config = dict(
    num_hidden_layers=10,
    hidden_size=320,
    n_experts=256,
    experts_per_token=8,
    d_expert=96,
    d_shared_expert=0,
    hidden_act='geglu',
    moe_layers=[0, 1, 2, 3, 4, 5, 6, 7, 8, 9],
    router_score='softmax',
    normalize_top_k=True,
    routed_scale=2.83,
    balance_loss=0.00216,
    balance_bias=False,
    router_z_loss=0.001,
    router_noise=0.3,
    init_std_router=0.00971,
    lr_router=0.00104,
    vocab_size=2148,
    norm='rmsnorm',
    norm_eps=1e-06,
    tie_word_embeddings=False,
    optimizer='soap_variant',
    learning_rate=0.00311,
    beta1=0.95,
    beta2=0.98,
    batch_tokens=[65536, 131072, 196608],
    max_seq_len=384,
    train_tokens=1464000000,
    max_steps=11278,
    dataset='wikipedia_en',
)
Below are experts of layer 7 (counted from 0) of a mixture-of-experts language model. Rows are named router (the router's row for the expert) and show model dimensions 80-159. Each number is 50 + 12 x the weight over its row's rms, rounded and kept within 0 to 99.
After each expert's rows: a language model's description of what the expert responds to. This comes from a sample of Wikipedia text that the model never trained on.

# expert 24
router:66 50 42 39 55 58 68 63 55 62 46 59 58 74 38 56 57 19 62 49 43 34 53 29 58 48 43 45 55 51 41 42 39 64 38 29 43 55 70 56 60 43 48 48 60 63 53 55 33 53 47 80 67 62 53 39 56 57 30 53 39 43 49 53 48 48 26 37 56 44 51 61 52 41 48 49 49 51 48 58
Words inside award category names and entertainment credits, such as Supporting in Best Supporting Actress, Primetime Emmy, won, for, film, television.

# expert 44
router:54 42 36 38 67 45 51 38 26 35 44 52 55 72 36 58 53 64 65 32 51 48 55 56 59 60 49 62 60 33 60 46 30 57 33 45 47 51 60 55 60 33 34 39 63 39 50 51 36 47 66 57 62 61 28 45 28 38 52 52 33 54 49 55 65 57 49 37 42 31 56 53 33 48 36 60 31 41 78 36
Single capitals inside abbreviations and codes, such as the N in ESPN+, T in BST or PST, UPPs, TxDOT.

# expert 7
router:53 31 49 53 39 39 42 41 58 29 34 51 40 48 51 60 40 35 66 47 41 59 55 41 78 59 25 42 41 54 68 50 29 57 70 60 51 40 62 61 46 32 56 39 32 46 34 46 48 40 54 56 52 49 60 27 32 56 62 57 26 31 53 70 61 62 57 42 49 31 48 61 61 64 55 64 25 52 42 57
Consonant-heavy pieces inside Western surnames, mostly Germanic or Scottish, such as Huf-f, Fit-z-gerald, Mc-Cl-ellan, Sch-met-zer.

# expert 52
router:56 41 33 44 49 51 60 59 44 42 65 51 51 45 54 55 49 32 50 44 70 64 51 37 48 47 41 49 37 73 53 24 33 44 49 50 47 44 58 46 83 54 37 45 36 46 34 29 56 49 67 35 62 50 40 45 24 51 29 45 59 37 25 38 56 52 47 58 39 48 49 46 39 76 45 44 21 64 51 25
Word-opening stems of verbs and adverbs after was or to, like over in covered or overall, bec, rece, establ, under, along.

# expert 17
router:51 42 42 38 44 50 50 51 34 44 39 48 53 46 33 53 54 28 43 53 49 40 49 32 57 49 56 56 53 39 53 35 24 39 54 53 28 57 57 49 67 54 62 38 69 26 46 28 69 37 57 39 48 64 40 42 34 65 52 62 43 38 35 32 72 37 50 44 33 49 55 14 13 67 42 40 40 47 51 57
Verb stems and inner pieces awaiting -ed, -ing, -es endings in narrative prose, such as includ, continu, repul-s-ed, impres-s-ed.

# expert 31
router:48 35 23 42 54 43 55 44 49 51 42 48 38 51 18 49 49 53 47 50 46 52 66 54 58 55 48 46 41 59 34 69 44 30 62 56 49 45 42 52 52 58 54 37 26 21 34 28 51 49 71 69 50 51 45 48 47 60 30 58 55 43 44 53 62 69 54 28 41 40 53 30 52 69 35 41 30 62 32 38
Pieces within surnames and Latin species epithets, such as Mc, Bar, Mor, Br-yan, bor-sigianum, c-am-erunensis.

# expert 59
router:66 46 31 32 46 42 73 53 37 46 49 47 51 61 46 66 48 44 48 57 45 56 49 57 46 57 48 50 54 55 36 41 44 30 51 51 53 57 48 59 51 55 52 30 65 36 33 44 56 58 57 57 54 49 43 46 46 42 44 67 43 31 56 68 58 47 54 37 50 44 65 27 47 51 20 52 57 55 39 33
Word-initial consonant pieces in food, medical and name lists, such as ch-olesterol, ch-icken, m-yocarditis, and capital name initials.

# expert 54
router:61 41 34 45 56 55 70 61 49 43 32 50 43 58 50 54 28 36 41 32 76 49 39 52 54 46 43 36 59 46 63 23 37 47 43 23 42 55 57 59 72 47 62 30 49 27 43 50 42 53 52 63 42 43 44 40 29 51 40 35 49 64 54 51 77 53 39 52 44 25 53 45 43 49 66 50 41 58 64 51
Degree, minute and second marks and digits in latitude–longitude coordinates from infoboxes, e.g. 40°51′31″N, plus Coordinates and Location labels.

# expert 58
router:53 36 64 27 57 62 55 34 40 52 48 64 34 46 46 79 41 65 39 38 36 46 42 45 43 49 44 76 63 50 27 52 41 55 43 53 58 49 45 65 72 43 39 29 68 37 46 37 37 46 76 60 52 39 21 35 45 52 56 58 33 23 55 41 52 54 46 50 56 33 69 40 47 63 40 39 48 56 59 52
Characters in chemical names, InChI strings, LaTeX and codes, such as digits, hyphens, yl, braces, _{, degree sign, and C in Celsius.

# expert 41
router:75 44 24 33 54 26 82 56 58 48 38 67 30 69 52 41 50 57 57 42 47 39 33 50 65 47 39 54 47 51 43 33 43 46 43 44 67 55 49 46 69 53 52 57 47 29 48 47 62 55 75 53 85 53 52 54 53 40 43 67 55 43 48 46 50 45 44 38 53 27 67 39 23 58 43 54 55 55 39 47
First three digits of years such as 198, 201, 199, and punctuation after dates like "Founded: 1988; 38 years ago".

# expert 19
router:45 57 41 36 65 43 56 67 46 45 55 59 64 45 33 59 41 65 47 46 55 49 63 44 70 51 61 47 45 63 47 57 56 34 55 40 59 58 50 65 57 54 57 78 51 49 48 37 48 69 56 51 51 48 43 34 35 57 58 51 46 62 67 40 55 45 49 39 32 39 64 40 50 64 38 44 55 60 39 35
Digits and separators in sports tables, coordinates and number lists, such as the pipe in Pld | W | D, digits in 2:06.17.

# expert 34
router:60 35 47 56 64 50 50 57 31 56 33 64 52 73 33 57 41 51 46 47 62 31 55 39 68 57 46 44 36 33 55 31 55 62 40 48 48 44 31 67 55 47 34 46 59 58 34 63 57 62 56 48 48 54 24 44 46 30 55 58 63 44 49 46 50 33 45 64 59 34 68 51 37 48 42 44 65 42 46 34
The piece an inside words such as occupants, militants, tenants, Romanian, another, plus line breaks and pipes in tables and lists.

# expert 0
router:54 37 34 37 48 52 54 48 27 43 49 49 45 41 46 65 74 49 54 35 56 53 69 39 60 52 48 32 43 57 34 24 63 67 48 53 26 57 53 41 78 43 47 59 68 35 52 31 51 71 45 32 49 53 58 41 39 55 44 50 47 50 26 56 55 58 61 50 37 51 56 35 50 50 28 43 39 41 47 49
Early fragments of ordinary English words split into pieces, often starting with f, fl, l, m, v, as in fish, flowering, determine.

# expert 37
router:55 48 55 39 58 58 55 42 54 50 53 38 49 57 44 48 43 55 42 34 56 48 48 52 82 52 35 41 36 29 32 49 39 59 41 25 51 54 50 52 75 39 56 66 36 34 57 44 46 43 66 37 56 59 45 64 36 51 36 51 51 46 42 48 80 64 41 41 23 48 84 39 33 61 55 43 29 40 65 53
Inner syllables of common words, dates and coordinates, such as lati-t-ude, upper-si-de, posi-tion, Febr, with decimal digits.

# expert 26
router:61 46 53 20 69 65 52 43 53 47 44 30 27 60 42 42 21 46 68 48 46 55 57 41 46 36 51 52 64 50 31 37 33 57 50 47 46 75 54 54 61 43 52 31 29 24 39 50 60 51 55 57 47 51 51 34 22 64 29 53 34 48 38 63 51 68 42 37 36 46 56 39 52 79 52 44 14 70 48 49
Opening pieces of place and sports club names in tables and lists, such as Ross County, Rosenborg, Paisley, Westfalenhall, Southwest.

# expert 23
router:67 36 30 24 52 43 60 54 44 42 62 57 37 64 25 46 36 41 55 59 62 56 58 42 36 60 47 41 68 35 48 52 28 49 58 42 46 38 48 58 68 46 60 46 65 32 40 35 52 54 49 49 64 56 40 55 52 58 41 75 28 38 22 53 53 51 56 58 41 53 74 41 30 36 30 52 60 55 38 44
Plural nouns for people and pronouns at the start of a clause before a verb, e.g. players, voters, doctors, people, they.

# expert 18
router:71 42 41 40 45 44 39 75 33 60 32 74 55 55 51 66 61 36 60 42 69 57 31 44 51 39 27 59 55 60 61 64 47 57 62 38 63 62 43 62 44 48 41 43 36 33 40 21 45 44 49 65 54 71 53 22 57 47 42 58 31 51 53 30 67 64 19 58 46 39 55 50 43 55 48 50 49 46 58 62
The ed ending of verbs, especially in infobox fields like Closed:, Died:, Dedicated date, plus table pipes and decimal points.

# expert 13
router:65 62 36 55 56 19 46 39 35 67 62 49 51 66 43 51 48 35 52 59 49 46 54 56 64 48 40 31 47 47 10 62 46 45 43 48 52 36 50 58 82 42 51 35 27 17 54 43 28 63 81 53 53 61 46 73 42 49 52 57 50 25 59 80 55 54 30 27 34 47 58 35 38 73 41 26 54 53 36 46
Word pieces inside Latin genus and species names and foreign place or club names, such as clado-gr-am, Gr-allistrix, Pal-it, P-atr-as.

# expert 22
router:61 25 47 53 50 44 60 52 50 50 32 47 39 51 54 50 47 27 54 50 48 62 31 34 51 34 34 38 23 24 39 33 43 59 74 59 60 39 56 60 68 29 48 54 63 40 52 47 51 77 46 48 52 47 53 40 45 21 66 40 28 48 34 42 61 58 46 55 59 38 57 48 55 66 31 56 29 42 56 48
Opening pieces we, he, e, tw of words like weeks, featherweight, health, thereafter, whether, plus time nouns such as day, year, months.

# expert 49
router:63 45 42 36 76 50 52 69 53 41 23 51 41 56 41 62 48 38 52 56 55 49 63 29 64 40 50 54 62 43 30 45 42 49 54 49 46 47 37 51 68 53 49 58 65 52 45 40 39 59 50 52 70 51 32 38 42 45 31 56 50 30 41 41 54 49 27 58 48 51 49 50 52 50 39 59 38 52 60 62
Stems of political and governmental terms, such as govern, reg-ional, par-liament, Democr, Con-stitu-tional, feder-al election.

# expert 61
router:47 45 55 26 53 48 57 73 41 34 44 64 30 62 58 56 49 48 61 35 49 55 63 51 58 24 27 36 48 37 51 29 30 51 40 21 53 61 53 48 64 38 47 49 62 36 30 52 30 67 59 47 58 60 35 43 51 38 53 54 49 42 49 38 52 69 38 48 46 46 67 42 48 44 41 60 58 51 68 24
Opening parentheses and pipes in numeric tables, mainly climate conversions like −1.7 (28.9), plus years in parentheses and coordinate digits.

# expert 36
router:62 45 50 54 79 38 65 47 52 58 46 71 44 57 51 49 55 35 62 58 69 31 34 37 57 24 53 41 59 34 38 59 19 51 61 60 56 54 49 61 61 45 35 48 53 38 34 46 65 40 53 47 73 49 40 43 37 50 64 56 34 18 54 52 49 41 27 41 49 47 57 23 43 49 35 30 30 65 66 49
Direction words and place prefixes before country or region names, such as East Germany, South Africa, North Carolina, Central Asia, New, in.

# expert 15
router:57 53 31 54 64 49 41 77 32 55 37 64 47 65 57 60 71 46 59 47 57 54 56 40 60 50 28 37 70 50 37 42 42 31 37 50 48 65 42 40 41 56 36 53 56 45 50 37 47 50 63 39 53 76 60 49 58 48 50 68 54 55 40 49 53 38 19 49 43 55 61 49 33 53 56 19 34 42 54 53
Middle pieces of long Latinate words just before the suffix, such as accom-pl-ishments, arran-g-ement, Antisemiti-s-m, expec-t-ations.

# expert 57
router:57 60 44 43 57 50 75 58 41 50 43 40 12 67 44 56 56 53 43 39 68 47 57 48 35 40 54 42 80 26 37 56 35 61 45 45 29 62 69 48 69 36 28 25 49 41 51 55 37 52 55 62 60 43 38 38 46 54 49 48 39 53 35 49 52 76 43 32 52 37 60 46 34 51 41 36 47 78 53 48
List dashes, line breaks and place words in location infoboxes and geography text, such as station, located, city, Location - Country, Coordinates.

# expert 29
router:57 66 39 39 74 57 35 64 36 28 29 72 31 76 35 65 55 61 51 45 40 33 50 53 55 42 56 40 42 30 10 39 40 59 48 49 57 64 56 61 43 47 34 40 48 41 42 55 49 45 62 37 61 50 29 52 38 52 43 60 36 57 48 42 69 58 37 43 49 40 54 33 56 58 49 26 54 50 58 39
Pipes and numbers at the start of table rows or in counting sequences, plus sentence-initial words like On, This, One.

# expert 55
router:50 39 41 51 56 48 57 69 50 35 33 59 37 66 39 70 70 57 55 37 64 38 53 47 53 37 30 47 80 45 33 64 48 52 30 41 35 49 50 48 68 50 55 43 63 47 40 45 38 74 55 62 52 60 51 46 35 56 47 53 31 32 30 60 57 65 47 42 48 45 48 41 46 33 24 39 43 70 60 46
Final pieces of nouns ending a noun phrase before of, and, in, such as sh-ow, comment-ator, c-ities, film, album.

# expert 60
router:62 41 49 46 72 61 63 49 40 43 45 64 34 38 57 43 61 47 35 29 51 48 46 28 39 38 34 35 71 52 45 32 47 38 33 29 57 23 56 47 60 40 43 48 74 49 49 72 56 45 46 39 63 59 27 50 28 52 42 57 52 52 38 51 71 54 34 45 50 46 60 46 27 26 30 33 27 62 57 55
Middle pieces of foreign place and sports club names in team lists and results, such as Aston Villa, Nacional, Vitebsk, Vizcaya, Arizona.

# expert 53
router:66 43 46 29 63 45 62 56 59 36 51 42 29 52 55 58 53 42 60 47 55 46 55 46 56 46 36 44 62 52 47 31 34 59 59 34 46 52 66 46 68 33 56 55 38 36 41 42 54 52 72 42 48 62 43 37 32 54 25 50 57 41 29 39 50 74 58 48 48 59 50 46 52 53 46 61 27 69 63 62
Opening prefixes of Latinate words like re, con, ex, rec, descri, establ, plus March in congressional office dates.

# expert 9
router:78 38 61 45 64 41 65 58 54 47 40 42 32 71 61 45 45 49 39 35 57 63 53 50 40 48 40 32 59 46 56 18 41 50 17 35 49 49 42 54 66 35 46 53 52 50 41 46 32 50 66 58 64 50 38 50 32 70 37 52 43 45 45 49 46 43 48 37 52 43 43 45 37 46 55 31 44 93 56 50
Punctuation and digits inside numbers, scores, coordinates and tables, such as the period in No. 6, score dashes like 23–12, decimal digits, minus signs.

# expert 33
router:54 52 15 50 48 40 67 70 27 34 37 40 39 86 47 42 52 48 67 60 70 43 37 48 57 47 45 53 43 52 44 39 64 50 53 55 53 64 63 45 61 49 63 69 65 26 54 52 47 49 56 46 44 53 38 66 40 39 24 70 49 56 42 44 77 40 35 37 51 31 56 63 21 46 42 41 38 45 45 51
The piece ic and similar endings (tic, fic, atic) inside words, such as ind-ic-ates, l-ic-ense, n-ic-kname, linguis-tic-s.

# expert 3
router:52 42 40 58 59 46 59 49 39 55 50 52 51 72 34 63 63 44 71 45 52 50 54 42 61 28 40 37 33 49 27 37 50 67 61 50 38 58 56 54 76 42 46 44 49 48 53 47 44 67 56 62 57 72 51 43 46 40 28 49 55 25 32 56 36 55 46 56 56 56 60 20 41 46 48 37 55 69 55 34
First piece of a longer lowercase word after articles or prepositions, such as dr(ama), dem(anding), pro, con, man(uscript), dis(charge).

# expert 5
router:45 48 51 44 58 37 68 47 42 33 43 49 54 47 33 63 59 56 38 49 42 51 70 41 43 57 33 56 69 39 37 57 45 44 43 52 75 27 34 53 68 54 69 40 54 47 42 78 59 58 79 53 61 60 59 44 44 41 43 52 50 23 25 44 68 51 39 44 38 59 73 54 22 70 41 44 56 40 49 60
Byte pieces of Arabic, Japanese, Chinese and accented-Latin names, plus mid-word fragments like po-et-ry, Verl-ag, shog-un.

# expert 39
router:57 45 41 48 40 46 50 47 58 33 42 68 43 55 37 74 43 29 40 51 58 41 46 43 64 37 20 44 59 62 41 39 51 55 50 36 35 53 52 62 66 31 54 41 48 54 52 45 37 72 52 68 52 47 40 23 35 53 54 82 42 33 54 53 61 67 54 29 43 41 66 17 37 58 45 41 44 61 42 50
Connectors like and, by, commas and list dashes that come right before a person's name, such as David Jones and Mark, review by Glenn.

# expert 1
router:60 42 34 30 68 46 62 56 35 57 50 67 40 57 42 63 52 61 65 23 67 35 40 26 34 54 62 51 54 29 46 52 27 49 25 44 47 52 44 55 62 49 37 43 62 58 38 44 36 48 53 56 52 46 32 22 53 16 07 54 34 37 49 52 69 45 43 38 47 40 69 45 58 53 45 47 50 68 53 45
Byte pieces of Cyrillic, Greek, Japanese and other non-Latin scripts, as in names like Георги, Φίλιππος, plus stray spaces.

# expert 6
router:37 57 60 60 64 38 39 32 67 60 35 46 57 71 40 39 57 35 39 50 42 52 33 39 61 51 48 62 68 43 47 64 31 58 49 43 75 56 38 55 61 49 49 44 62 35 43 65 25 56 66 64 54 68 48 57 61 41 29 63 49 38 56 28 42 71 36 42 56 57 70 33 07 46 43 37 43 50 35 50
Stems of nationality and country names (Austral, Canad, Japan, Ger) and syllables inside non-English names or romanizations, e.g. Jyutping, Chinese.

# expert 16
router:51 54 31 23 60 55 62 44 45 35 65 58 32 54 37 56 37 44 83 24 60 26 64 44 52 52 44 36 61 62 44 60 44 44 33 34 54 41 47 54 54 49 28 43 64 45 53 46 32 43 70 49 50 53 52 46 51 55 40 44 54 65 47 58 41 53 41 33 44 50 67 37 46 60 52 34 25 56 65 49
Word pieces inside French and other European names and words, especially Fran, us, es, accented é, as in France, Hausman, Popescu, Aigues-Vives.

# expert 11
router:49 37 38 47 64 40 63 49 31 63 39 49 59 37 39 48 55 33 63 44 66 45 47 30 66 49 56 47 48 14 42 53 33 41 44 41 48 44 52 53 45 42 39 49 54 49 46 39 46 40 69 76 56 63 23 42 26 35 22 52 43 37 20 70 56 73 54 44 49 25 38 59 45 62 49 42 48 53 73 52
Pipe and semicolon separators after numbers in sports tables and statistics rows, e.g. between goal counts, win–loss records, scores.

# expert 2
router:60 37 20 32 50 51 53 58 38 39 29 47 53 61 48 62 42 33 48 33 56 48 33 41 35 49 44 53 46 32 43 41 22 42 48 47 54 69 53 48 60 25 24 58 42 29 30 47 50 61 67 50 65 61 35 48 35 49 34 60 29 32 30 48 37 50 54 52 62 65 65 50 51 47 48 67 36 52 53 55
Word-initial capital O (also I, U), mostly opening proper names and table headers, such as Olympic, Over, OTL, COVID.

# expert 21
router:56 55 44 41 62 47 78 69 48 53 23 69 36 51 36 53 53 37 43 37 67 39 37 44 44 53 46 39 53 35 62 24 37 58 55 51 69 54 38 58 48 40 58 56 59 42 51 46 47 59 60 40 64 56 34 32 33 54 40 49 51 47 60 50 53 63 44 41 60 31 73 32 42 62 53 24 49 49 43 51
Digits and year prefixes in dates, ages, scores and table figures, such as 198(4), aged 7(7), 200(3)–04, 199(5).

# expert 25
router:52 54 40 37 76 41 60 64 34 55 46 37 53 50 54 57 52 49 64 46 43 52 51 18 52 59 52 56 75 36 27 43 52 45 39 35 56 50 58 57 55 42 51 53 57 42 49 86 38 63 66 41 54 77 43 22 39 36 41 41 59 40 35 65 48 70 56 47 54 67 56 68 37 74 44 51 27 53 36 51
Opening pieces of ordinary words and names like re-sid-ential, au-dience, Li-ège, Di-ane, often after "the".

# expert 51
router:56 32 46 40 78 52 57 63 48 50 35 55 20 55 39 70 60 33 56 40 44 45 68 51 56 55 49 25 39 39 45 38 44 67 42 52 38 34 60 58 59 46 58 44 64 36 37 54 41 50 43 43 54 68 53 49 38 54 48 44 31 28 37 47 67 50 34 43 59 28 38 54 54 68 33 24 27 69 46 45
The word High or high before school, and first parts of compounds or phrases, such as high-definition, hard courts, wild mushrooms.

# expert 27
router:50 52 36 35 55 33 63 54 44 47 49 72 23 48 58 58 57 51 32 36 41 40 40 50 64 61 42 43 51 56 23 40 45 40 48 33 55 35 50 59 73 40 53 43 46 28 46 69 39 22 60 41 50 52 44 59 37 31 42 62 69 46 61 39 65 50 28 18 39 47 47 59 42 52 45 40 32 55 44 38
Word pieces inside Latin species names and foreign or romanized words, plus stray bytes and LaTeX symbols, such as occid-ent-alis, flu-vi-i, Rom-an-ized.

# expert 28
router:45 33 43 59 72 40 49 57 40 55 41 67 36 91 40 60 68 39 61 50 55 44 36 52 43 42 38 60 44 49 37 33 39 77 36 37 44 50 65 59 68 45 49 61 56 50 44 61 51 57 56 53 54 46 42 32 38 38 61 52 36 42 60 40 71 57 33 45 57 61 42 50 49 46 37 52 44 72 46 32
Final words of names and titles, often media or sports, such as Wrestling, World Records, Greatest Hits, Desert Storm, and nouns like album, film.

# expert 56
router:60 34 37 40 65 36 45 36 11 29 56 65 34 62 45 59 65 42 57 50 54 50 66 42 54 40 31 37 59 64 47 60 26 61 29 61 49 50 35 60 61 65 56 52 58 53 52 64 41 50 37 47 55 37 54 30 41 52 47 62 50 41 53 53 60 33 22 39 41 41 52 59 50 48 49 40 19 49 60 41
Middle pieces of foreign or unusual names and words, such as Tónlistinn, Offizielle, jeepneys, Championship, Huelsenbeck.

# expert 48
router:61 51 47 34 60 31 42 49 50 42 36 45 51 58 42 61 36 26 58 43 57 47 50 36 56 55 62 32 36 45 55 35 42 54 59 44 33 53 44 58 54 58 53 48 42 39 39 62 52 56 68 48 52 61 48 27 60 36 59 49 43 33 30 44 58 60 60 55 49 43 72 51 29 38 47 30 43 51 45 49
Function words linking clauses or phrases in prose, such as as, when, because, than, if, and each in each other or to another.

# expert 46
router:72 50 55 45 48 77 48 40 53 59 30 47 24 59 46 67 42 63 64 47 70 31 50 51 44 29 24 36 33 51 53 49 37 58 61 34 45 57 65 54 66 25 42 50 38 48 35 37 57 52 56 47 78 55 31 34 39 47 53 70 52 32 59 33 54 45 40 49 19 45 76 50 46 63 46 50 60 46 51 42
Month names and table pipes, parentheses and commas placed just before dates or years, as in | January 14, 1950, 20 August 1997, (2000).

# expert 4
router:59 40 38 40 62 21 63 59 56 52 34 47 45 45 50 75 46 54 46 50 51 60 53 43 57 44 44 41 35 44 33 42 55 56 45 45 38 55 44 51 56 52 46 38 69 54 19 33 41 62 60 44 53 65 46 49 57 24 37 63 38 55 31 60 58 63 49 50 63 39 51 35 27 44 26 40 41 56 43 48
Sentence-ending periods, commas and paragraph breaks before a new clause, plus subordinators such as when, while, though, because, whilst.

# expert 45
router:68 60 61 54 58 40 73 71 48 51 48 70 44 53 46 66 36 61 67 57 55 50 52 36 39 34 51 31 62 39 37 55 55 71 39 35 35 55 40 58 57 29 62 44 45 25 29 54 33 54 58 60 55 34 53 32 49 27 58 69 43 52 52 60 61 70 50 33 53 23 57 26 30 47 42 38 48 52 58 44
Sentence-ending periods, paragraph breaks, table pipes, colons and of that precede a new sentence, cell or proper name, such as Family: Nassariidae.

# expert 43
router:46 36 48 45 51 47 44 80 24 45 50 28 52 46 64 52 58 21 47 42 39 58 67 05 48 53 43 43 45 48 44 33 41 47 54 42 38 54 62 55 54 46 41 54 53 43 41 28 60 55 55 37 50 53 47 23 47 60 40 56 52 47 34 64 62 48 39 42 38 48 60 54 47 58 55 60 32 56 49 39
Stems before -ed, -ly or -ing, often in sports text, such as Fri-end-ly, de-ad-line, im-med-iately, with, off, out.

# expert 50
router:45 40 50 61 61 32 63 53 55 41 40 50 29 62 38 38 58 50 74 44 36 49 54 38 64 59 58 19 57 38 25 55 38 51 45 41 40 66 66 53 60 50 38 44 56 48 26 39 49 51 37 41 52 52 48 57 23 66 32 58 35 27 41 54 76 55 39 43 51 51 57 56 59 55 47 50 31 41 44 31
Pieces like ro, foot, ball inside sports text and names, such as Astros, Trophy, on loan, football, Trois-Rivières.

# expert 32
router:67 51 43 40 58 49 64 67 34 51 26 61 29 53 47 71 58 30 56 52 48 37 32 42 75 56 41 49 49 45 35 44 41 36 53 55 57 50 56 66 53 46 27 37 57 51 42 48 49 67 60 61 64 57 42 30 51 51 38 55 38 39 34 49 48 65 44 43 59 39 59 43 45 37 37 40 39 60 56 43
Articles and determiners after prepositions, such as the, a, some, several, this, plus word endings before a noun, such as pantile roof.

# expert 8
router:37 52 30 66 51 21 56 64 50 47 44 57 35 59 45 59 44 52 38 47 47 37 55 60 67 50 38 32 41 54 33 30 61 70 48 50 62 60 58 51 58 40 39 60 37 46 45 65 40 77 63 52 83 41 52 46 42 58 28 47 46 25 43 29 50 69 45 52 54 30 69 53 41 41 32 51 48 53 23 32
Lowercase t or capital T beginning a word, such as topped, toward, taking, top, Tallinn, Trial, plus some table pipes.

# expert 30
router:54 28 52 55 54 42 65 48 39 54 50 58 31 63 29 58 41 46 65 47 61 34 30 45 57 47 53 39 36 39 49 30 55 56 57 57 14 58 47 50 66 50 43 48 49 38 46 64 53 78 52 49 62 56 38 46 52 44 59 48 45 40 57 65 64 60 32 41 50 38 70 56 53 37 32 42 53 53 35 46
Single letters B or b, sometimes Ph, Te, Tr, starting a word or name after the or a, as in Botanical, Boulevard, Brown.

# expert 35
router:46 44 49 52 56 50 66 41 38 45 45 63 42 56 46 63 44 32 31 46 62 40 57 46 50 55 47 36 44 55 39 35 46 57 61 44 56 60 49 57 62 34 47 59 58 47 63 52 35 74 60 44 68 40 43 30 36 46 32 48 40 29 49 48 46 54 41 38 61 48 70 43 52 68 48 25 44 56 38 47
Small numbers in track lengths, scores, page ranges, percentages and tallies, e.g. 5:12, 3–2, 411–420, 18.2%.

# expert 14
router:62 40 33 46 59 50 53 55 42 46 51 70 26 63 30 59 55 50 60 63 51 45 46 40 62 40 37 50 63 35 55 39 22 71 21 52 26 54 58 57 53 46 43 38 67 31 34 59 30 61 70 37 67 62 32 50 31 56 49 65 35 45 55 52 62 50 44 40 51 43 49 45 44 47 18 30 43 57 38 40
Last pieces of place or organization names right before a following noun, such as London Corporation, (Scotland) Act, California installed, Water Power Company.

# expert 42
router:49 37 52 35 62 44 64 59 44 50 23 65 37 64 41 47 44 50 64 42 49 32 51 33 53 29 45 51 58 36 38 41 49 58 49 56 37 48 67 51 64 33 46 34 59 43 32 51 23 68 62 55 76 50 35 22 38 38 47 64 36 39 44 51 62 41 44 30 58 44 60 44 58 56 48 45 50 54 67 57
Words inside formal organization names, such as Royal Academy, National, World, International, American Medical, University, and the or for within them.

# expert 12
router:41 42 29 64 62 44 51 63 67 41 35 47 42 45 30 52 79 45 67 45 58 41 47 55 68 46 44 54 57 31 34 54 65 44 44 37 33 54 61 49 62 53 51 54 83 45 62 32 48 77 45 54 52 57 52 48 45 50 45 52 56 45 53 46 75 70 46 47 33 36 57 58 52 36 38 48 39 53 37 50
Inner or opening pieces of common English nouns and adjectives about roles and institutions, such as member, professional, official, community, physician.

# expert 47
router:58 43 33 53 51 45 53 73 35 54 31 58 47 73 35 68 75 52 56 12 67 47 54 35 68 54 38 38 57 46 43 50 41 39 51 36 52 55 34 51 64 48 55 54 41 44 57 25 52 63 52 38 59 49 45 38 61 53 53 56 42 37 45 63 56 45 42 58 46 45 54 57 28 45 52 31 43 48 56 34
Final suffix pieces that end a word right before a comma, period or line break, e.g. Un-ion, disast-ers, soldi-er, stud-y.

# expert 63
router:56 27 49 39 69 38 57 64 32 48 27 54 35 53 37 55 47 40 58 47 46 51 60 52 70 42 46 42 42 38 31 42 36 46 58 57 54 56 60 46 58 43 43 32 39 44 57 32 38 53 76 44 54 54 59 43 38 58 41 45 60 52 29 64 48 58 39 36 59 53 60 52 54 61 47 53 19 64 68 24
Possessive determiners and articles before a noun, especially after at or to, such as his, their, her, its, the, and possessive 's.

# expert 20
router:68 41 49 39 58 52 59 54 57 44 40 54 36 66 46 48 63 45 48 35 44 58 48 38 47 55 46 48 65 36 29 51 26 51 56 51 43 46 56 49 70 43 47 23 51 27 44 64 41 56 63 55 58 47 39 14 40 52 39 44 46 42 22 43 65 62 46 43 50 32 59 33 45 46 40 35 35 48 59 39
Opening pieces of geography and naming words after articles, such as mountain, wettest, King, River, Fort, Museum, Sugar Bowl.